Below are experts of layer 6 (counted from 0) of a mixture-of-experts language model. Rows are named router (the router's row for the expert) and show model dimensions 0-255. Each number is 128 + 24 x the weight over its row's rms, rounded and kept within 0 to 255. Numbers have three digits each.
Before each expert's rows: a language model's description of what the expert responds to; "comes after" lists some tokens at least twice as common just before its tokens as in all text. This comes from a sample of Wikipedia text that the model never trained on. Tokens count by the router's weight.

# expert 39
It responds to: The | between cells inside markdown table rows and semicolons closing list entries, e.g. in election and sports results tables.
comes after: "0", ")", "1", "2", "%", "3"
router:106117122108096157139105075103091129119163127154130109168149135131126151164184093081126130123137117117134087090101124113087163124108107088136180131188150097114160132121117144154119152124102107128100147158147085113160158119155079150069107135141147095152122120120094119131119106093135151114146110074168118161084105117142141078145108096154099133107116107095114050132154143146131140143132126151089165148104135145089096119106155109167158143136139137120145132114171093140139115128114096143162144143130184129103145113142111121147142161168133148126109114119107176135127128141133118107140151110142113123160121142126084137126135101145105132115121153133142123104115147138113170135153126114114117090136125107087114132145153136109127137128130157107135125084074134126092152128112086

# expert 36
It responds to: Person descriptors and career terms in biographies and sports articles, e.g. politician, footballer, professor, career, plus the en dash in season ranges.
comes after: "-", "==", " He", " was", " he", " and"
router:126090159135123132139093088139089134138169103120134115153131107142110173151126103108132150152109146154144086094097144121122162136139107103132154142153146094108098128125140128156132157123095125178108152169105108116158145121153096132088100140159146128181107077136114113114170078126146124103141102087170109149116115123134082122166120106181068115096145117137107068141106183157126151149131126164118181122117133174122141105123089117153150149128117082136128166113128108173135093143143123133130144128111146129112183121165108149141143129155115141126117128157122141103136128130158123137131129123109108112076141145125104109161133138116122088128160096124102124075120147079108128114110138125053140122114087159141140114151127132130157113140124129138097122132100091141100138163134102

# expert 42
It responds to: Common nouns after the or a that head phrases, often followed by of, such as death, beginning, Battle, victory.
comes after: " the", " The", " a", "The", "'s", " his"
router:099118137115106164139106079102118151114175117110111153133100126127107139118132085105119152123105135158098087106121116129128134173107101088112125161183120115094142166128139139119142139114128131151115177132132093093164139134159111139075109147158143104134161129139125087149135133111109150138153128115167128156091093104125116108120122123157109118082129137132103094128113142117128162130129127143169148176148128151097101096122143119150149129134120117126139207109142125114140103105099131139188148189153122152078168132134121090134134140143090138130124104140157134094147141147181124157125139074113119145113137159151095132093144130128115099087173145135106131124100157102160165106132135122085167104130102143124094140160145149138114121140127169093121109087108085136079126164145129

# expert 44
It responds to: The century part 19 or 20 of years in dates, plus time words like year, season, month, and According.
comes after: " ", " (", "–", "20", " UTC", " same"
router:118093136144120169135099073113101173145161112128118125164171129134124150120158127118138178087103122150121106098099124124123144141121100071128134126159178108099155100130133157151143161124151116163068129159087123156170132129176086158151111136137147128137120117076125111164111127096158144085122085104147128153083114117103126118093134118154134154095127097101092076114125170134127152166125116159140137147108132108099120126120138147167128124159120092142122139114165079141145117106130107176155140150124130111085157139149133129145140113177114143146142092112139103089128127131168130127142169087120131155105149175115086088143128123118113139123143166135152141124111132118126132094118138121098148094092114116136103112155130137100117105134140130113067127100071118105118148150124135

# expert 29
It responds to: Digits and unit words in statistics and measurements, such as km, ft, million, total, population, and %.
comes after: " ", "0", ".", "00", "5", " ("
router:069104135123111132112107112085108142161176150149134169157143126139121166123123110101153169098115132123142086126088141110126151137109142081144151141144156103147104162117112133133114158121139125149103147179106123127134117125112111159109110164162148144149112101131101068136136118129157125132145120094165150122059122141103111117140142108163128099106158130118111075131117161112121135142113112156124129178104103156086120115124150108162147147146098091134150176102149064141150140115087114122146119165130139109124176123140117098119179139142140141109148107150117141115143133117150150132133114096088133157113126162166098120128169137132128087079154135142126109123104127136092156076119146153076123074094113144143115106184130132080093150131140147118100120117116128129145133130142087

# expert 27
It responds to: Pronouns and possessives in prose, often as subject before a verb or as object, e.g. his, he, it, 's, who, their.
comes after: ".", ",", " that", " of", " where", " when"
router:137100142143121179087109118132081109115175135140143107171118135127107145135144128115110152115106138150135097118090141133124167152089143129125161137142186145119081162129148115167153107122131103173134159130109085131165099129140124115088108114151139125165124112124100092147101100100117185083159147122149137141063114128099131107133157135131137148092137133132133112143097132131074151119122133135117099151123153167098142135132151109127124115132139110126137174124148123126125115140118112137154099178113165135090166132180112088131150138133104144130187087122135112140166147134154126117099177061144133121113129125109107109133150132111101088092191139142127115127126145149126176113103102094121144067124113150134126133166137135120104156154117159118094139100109122129091177138126107

# expert 33
It responds to: Spaces, pipes and numbers inside statistics tables, such as hockey or football scores, plus signs −, +, ±.
comes after: " |", " ", "0", ";", "1", "%"
router:094109131137085165115118126113114158147144133132129133136118125112134143126141087096130142103140131145117086123100129145123183126125098122127142100186127134077121134115088126115160134130118121152108181149135084124142125119149104122127130148138165125170138109120134074132128126085187143077150099104149115154063091144089112110110145098183086133092134111113114113149144136103141154128138118143140136155110119164104150118130143100137155123148105085125158185132197092149150129143085090156137144180116150121097158161146105081138148158161094155080116112108126165080149139128153125133143132119135144152097127163115081112143136096127110106114145125132135127125141131124128176126148128127092113093104119120116104111148125129100112129156176147114130126125127110131096173168142100

# expert 40
It responds to: Column headers and cell words in tables and infoboxes, often after a bar, e.g. Team, Category, Nominated, Genus, MF, Succeeded.
comes after: " |", "-", "|", ":", ";", "="
router:099138169127104184118136115094096134165157137132097132150139142152111144133117108118149174139110113168117115087108123136129140147128124092127168149175137125101086107112128141128116150105153112155107162185104100135136139107163102138093127139162135101144104133136129107133116086131158132112140116097153134125090101129151118107114128132147085098109138124117100133164110161091112152127105116161134147180119106160079125096112119110182155116138118061141133194141147094124144108124120087143164125173155145131110179144150125107154153141166131158114118132168129132075127158134116117125137111082120123147107115140116092128095129118102125124105151135099099102120109123107151149104133166131062121122080112118147110146168131176104108120154167145122098123137119114144106157147169106

# expert 17
It responds to: Line-initial hyphens of infobox or bullet lists, table pipes, and list openers such as See, including, include.
comes after: "\n", ")\n", " |\n", ".\n", ";\n", "==\n"
router:098118114154144149118105118105081141126174113111106152158125124153129144172135122126126141064095133125083088092121123149096165131106111102149124148174147144120107136132113129137168133147148142126123129142095132139133158113147127143142110121182123130138130101141114092139143122087140132128163080086171136134085082096146112084143125095144106113118131093131119123124125124122119139098142115159144132162136132127117126132070129133162127164106097085125180140104163063163147122105140120112156128178115169082088158160147096114144173153144126157155150124140146179082178128138142115117154151084149111127103149109148123095138138116148100103122173144111122110091114139138148151081140154103087144127111112128121131107140148139110104127177088123097111095125118139112120167120110126

# expert 7
It responds to: The word the or The after prepositions like of, in, to, plus == and === section-heading markers and paragraph breaks.
comes after: " of", ".\n\n", " in", " to", ".", " for"
router:136085125135119187147129120131095104132154126115101130146125105113115119118121114108126152091135136106102113135113167073125157131099115098115125140152140126099117088096119184159136138099126114112116184146089120109138153125150063127117113191166164105115125097127099089155139077122169151115134097132127138160098096102111122121141133174184115113098144092120101092145109147119117120135110091168124144159131139152088096099115121113165133123126129134138157148143149104152130101088138119132156125169135119142078149110136130102121164161164112140125148101149140124112162159143142107120180125102151110126125148157124107108135143126106108122106119155100101092127099168158145189130139129137128127101041105099142086138119150116112132123128131109107172119124122093138124156128145101

# expert 34
It responds to: Adjectives and determiners before nouns, such as American, National, British, Democratic, all, many, several, other, two.
comes after: " the", " a", " of", " and", " an", "'s"
router:087115143156106141116130122101117155142153110122126114133157128152105132188119079105103157131113101141109108126111122126127165128139089087156174145139191094136147143112130136132179161098134120154114180141126095131135125146154091132113128139141177128139105096136133085126123094148146123115137084104156177167091146143121112125138151134149118125080137088132090118113094184108148117097127109187119140139139140132095113106084116105172153143117123072135174136151133097149146120139151114151157147155128181151100167096114104114139123151135120173141137102149135152109148118144140132132124152088136142164098132143151089103128143123147146130093185140153091146126129166119114152084139125117108091087097107123142108115158148137110110163136138123121127107139128102110113170129118086

# expert 23
It responds to: Single space tokens in empty markdown table cells or before numbers in tables, plus numbers like 20, 12, 11 in dates.
comes after: " |", "|", ";", "-", "°N", "\n"
router:118131129127113164157127111090091167136169126109132128183144151140123123128122129066111142098083097176093095100114141107120131144114097118124135148182145118082137113094127095125118132097162116163105167164112103113154154123182114136127119135180155095141132104123129092151129064105140151094132113107127118151094107147118130120165141128184070138112139138103120131165118141134090165129134121197110117147120153177113107111091137129180149141134113068151145160124170122135127126136092121151165130142129099132070143141158124108120163147162095138111151126123149159100126124118142128122158131071128110157106137138149116117113123130139101138104157134125152124110114147133140145106100153110093129094084130134134114139159135137103126107121143179111111137156147124143112144153159122

# expert 2
It responds to: Pipe characters opening a new table row after a line break, plus month names inside dates, such as 19 March 1960.
comes after: " |\n", "\n", "1", "6", " on", "3"
router:143123140134145166154151077119085136141132105117092125153105117148120157146154117124138149126142120157141098121103149136137119139099118098117118107153152098124134138093159148146137161132131106155099129168103117146159140088159077123120118118140180111137126128144121119125139119134132162110089119103165132161084084142137128107153094085154107108070142120072116119142089126103126145134131073176174115163149136122111088105103159113182150128120077085148118174129163103159160141114105103126147133155105143102145161145138117119129169149162120140107129098149142145105147163133112129157137125083105109116123142142138102113116143114137134107074139136122127114110139160101138187129114155107105156083115118129117120115162164131089098162114153142123069105118132132111104122129170076

# expert 28
It responds to: A standalone space token before a number, typically after a colon in infoboxes or after a month, e.g. Established: 2019, March 8.
comes after: " |", ",", " in", ":", " June", " July"
router:125079139173135149126140112145090143110133108130169150150152157148140146155145098079113173088126110165143063117116132094106167155104117124123146140150157121077118131126127142127123168120145118175096159147104120120104138138135105135089112123157163101123129115113130095127120108129132159131116113117160097144110105096098121117161119114146115130089130112101101073129140202101071142129133106159132155125144158183112113126078139131166128133121101115121153172136154097150123142067139142149170148148148136134115172122156096092110149150148093138085187105101116169115125122142144130104143128131088119122083150117117099126102126136153136104117147145114113120129124173105112142127088139102112142114117123120168101110147138135118132127128112130115125096114105105125133161170106069

# expert 41
It responds to: Location nouns and compass directions in place descriptions, such as north, south, located, town, city, and coordinate ″W marks.
comes after: " the", " a", " is", " The", " its", " an"
router:103111130134092143103131098125102184162170126159104164138170130128108134114115089089133152112110076145097061123099138140125152116111093116148142122157160105128116133098122123159135155117127102155096164145101118106131161111127097136099094149154145126127103112117128120114119128112132192078171073127154111157125087112124122100133139128178126110080146105119109109157129126110098164133120101155140113134121123125098140112120139142145172167113080104140104198127128109158142131156118094156141147151164122134089168136173109121141122115177111130126125104119129155106143144106157146105117147096114133106107124174167094119145125123117091109109153127101081135110110120126153144102121135149083108091108119134141082120140173154077126147118116138101132125107115105114142121133128079

# expert 24
It responds to: Abstract or general nouns after a/the/his, usually followed by of or to, e.g. number, list, part, contract, position, letter.
comes after: " a", " the", " his", "'s", " in", " of"
router:123105158127125143118133111130075180166165080151138171125140138135119173127154070136148146128133106139104074141126128127109175154126112094132145148155156108095096128085141142130140138090155118168101181150141152137132147126153123159126083153145141098158135117103117109121109108104176172112139148105151126145105105119113074095121113085147099151091134127130126107154110169131107154136091105175148128130148121150105119108117157089177164125155099107128156164101145074130121100097116126153169127168159126147132168165143120073129129115160127131117147155157131127080142141130146108115155153127115118130139134149125120126132138118112118125102174139106105074123121136113088147113118160100114132104119110126101114088153128147145129150126147154101122101135072154130092158134121123

# expert 12
It responds to: Two-digit pieces of numbers in tables, statistics and dates, such as the final pair of a year, e.g. 19|61, .57, 31.34%.
comes after: "20", "19", " ", "18", ".", "–"
router:094128096140143153151144129136111137114138146102096120155131130164098143125137115126113148111143115144117094111111132100137152132110148126109129136146159114067153103126120113144118132124113104199101190159115142122128150144146102162105126106140150109136175120133122100128104110110147123110112124121176125152065118084117081126150098103173115102086137095077131119146096168134120125112113102167115160153120103164065168126115137124138133139115107096145113189119158148146150138083141113151144107186148149124102178138152104114127126145167118122108128134124166149096153162141122097107136114099106127142088135178161085134124137123098109119095165144155136121078130129133143136091135128100085125111107118140156141111127156125106101146153109111098081107080112106149124148117139101

# expert 9
It responds to: Country, state and city names after in or of, such as Canada, France, England, plus the words known, such, States.
comes after: " in", " of", ",", " United", " New", " and"
router:109112144143119148112142106116082120155126120141113127132137156154108130134150106108144149090154119105092098102105140116131152169127126108147155157134144109096102143096126132147161131130125130146092117115116061111137154126177106164067124124130171152144131091096155127107134127109155132107140125084127126192135117093114129133130119116135138111114124112113099111165119155117125151130088119164127132141136139166120130090075152147129161138113090087135168165099165053125139110107101102162160154173156131127125183123131110123141136150157130156123167097127152127091129176167108122135164147105156111119124164148137105113120145126134147132084143150154125088136112128130158150117139117106075120094109078127145117121166146143115100141118092171113096102083121121119097170162134095

# expert 15
It responds to: Forms of be and have plus a and an in running prose, e.g. is, was, were, has been, also.
comes after: " is", " was", " as", " it", " It", " and"
router:106139156147162145104124089109094138111153093104147150144111106144123152147129118101105156107134093148131077090097139148084103126137108134145141136148176047126132128137099109133149172151105140134143129144134099114155168121162112155133110182149167126133129114121111088138135110090199158101130118133138107128081142108113111139142112099174113132119145094090095117138139133131092124149133108148113138151104123140115137111126139128161168123153081128156180161152136086150123138121091103145125123141104133129099159130200121137126111185162118132130138102106136161123154141161161096118140136114093130122149120119122134120120134108136123112089174122158120134061118120155115132147106110112086158123152106129191112123146166159093106140115151129137116114109123103123082151109126111

# expert 47
It responds to: Century prefixes 19, 18, 17 that begin years, and closing parentheses and quotes ending asides or titles, e.g. (born 1975).
comes after: " ", " (", "–", "(s", "==", "th"
router:113110128168098152115110112099071156138183117159120142139128109123109131124155132085113114074144123169086125102134150138119125119119128116132116135122150098089121142107116137149119150126131109150124135141116127113173138103151102123059084167158153148139125127121109084143123106114144182095116105088140116136092094120108144099149104153132139130127143107129145094138147166114099126109104132187124163139116116152118133112112122145159187105120123085143167164143163098147155134124127130167165137188098136133097176122142089070145148142133090145129125118145136122107141148167126122143120156079108123155143102168133102145105141139158126122117139121135107150104122128145082147089135151125084148103081079105091105103172138130149122149112146154096102098105109090110121139119123134

# expert 46
It responds to: Past-tense verbs and participles carrying the main action, such as made, used, received, held, plus endings like -ed and -ing.
comes after: " to", " was", " and", " were", " he", " be"
router:099114133143108124127089091103091140129167098140096142144141142139091111139133108120105147122092129133113108074123137131088164166107127136122117148158102130090114127091118118130130148094112123126083172145131127153135154116146124145065133127134139122122136096125170124161127103128164142105113101096159110167110113134108094090157119087178083080101143101118111105158125134112128126118134118188109152127128124106108140105133134109154125127120098096169166154134159095161116128089093075092145099142128133110082172109152123082154143125205116147097110116118138129128142148123138094102119136080115152149105142133128111124154118127139147106120120147109112144139095122106114150134093145120109122074089132132148128114187131119142124115143135169110078098151062150113103123148135122

# expert 5
It responds to: First names like John, Paul, William and word-final pieces of personal and foreign names, such as -ie, -ia, -us.
comes after: " |", ":", "-", " by", " Ar", " R"
router:095138127152118181126137105088095122127176134119147113124143133145104137141128102119116156129128124139143108098125129101104132149125110118142135154145151097089138127137139106133150155109170128142139163135092107157153133131131085149134135154157154135135161095107121067162106119097122140079103118088139109150103069114141117127135108146164090107081137118138126096184119150118119176126113096149136146172126144125102139109107169103153154119123102098146120165145179060126115138146106139138137123152133129128120177148139107117131162133159128148124143092111134169071155121127135127130146157112125131119107156112142111130106149115131091134093176135119121102111093179136166161127155150108050123106114095131112139133157127164115146137133172128140091112106063126117097169144150101

# expert 43
It responds to: Single digits within numbers in scores, coordinates, ISBNs, statistics and tables, e.g. 1, 0, 2, 6.
comes after: " ", "–", ".", " (", "10", "00"
router:115117127146125137141131091092094140135168134145093172157135141144123147145129108069121170071122129151094081106115117149137150138084135101123136131149170131130116120082146110129127167133116135159123139163143100122137124107170058128107110164146171120144120113117135104131141073100162134084143090088135138120120115128144139141139116143187105131066155122087135079117117163127117128107098108157117112153115121149102103120127136140130157121148103118120169170119138074169121105136132124148147117135136167103127165116123137114157135124159087141125144101125113132116130124142149135133107119092116142150112145170147114117113152123117115105074149100141118068106121144128114198116083138113122108065128128130128119116161161145105104103153133128134113091080105158097121160130117112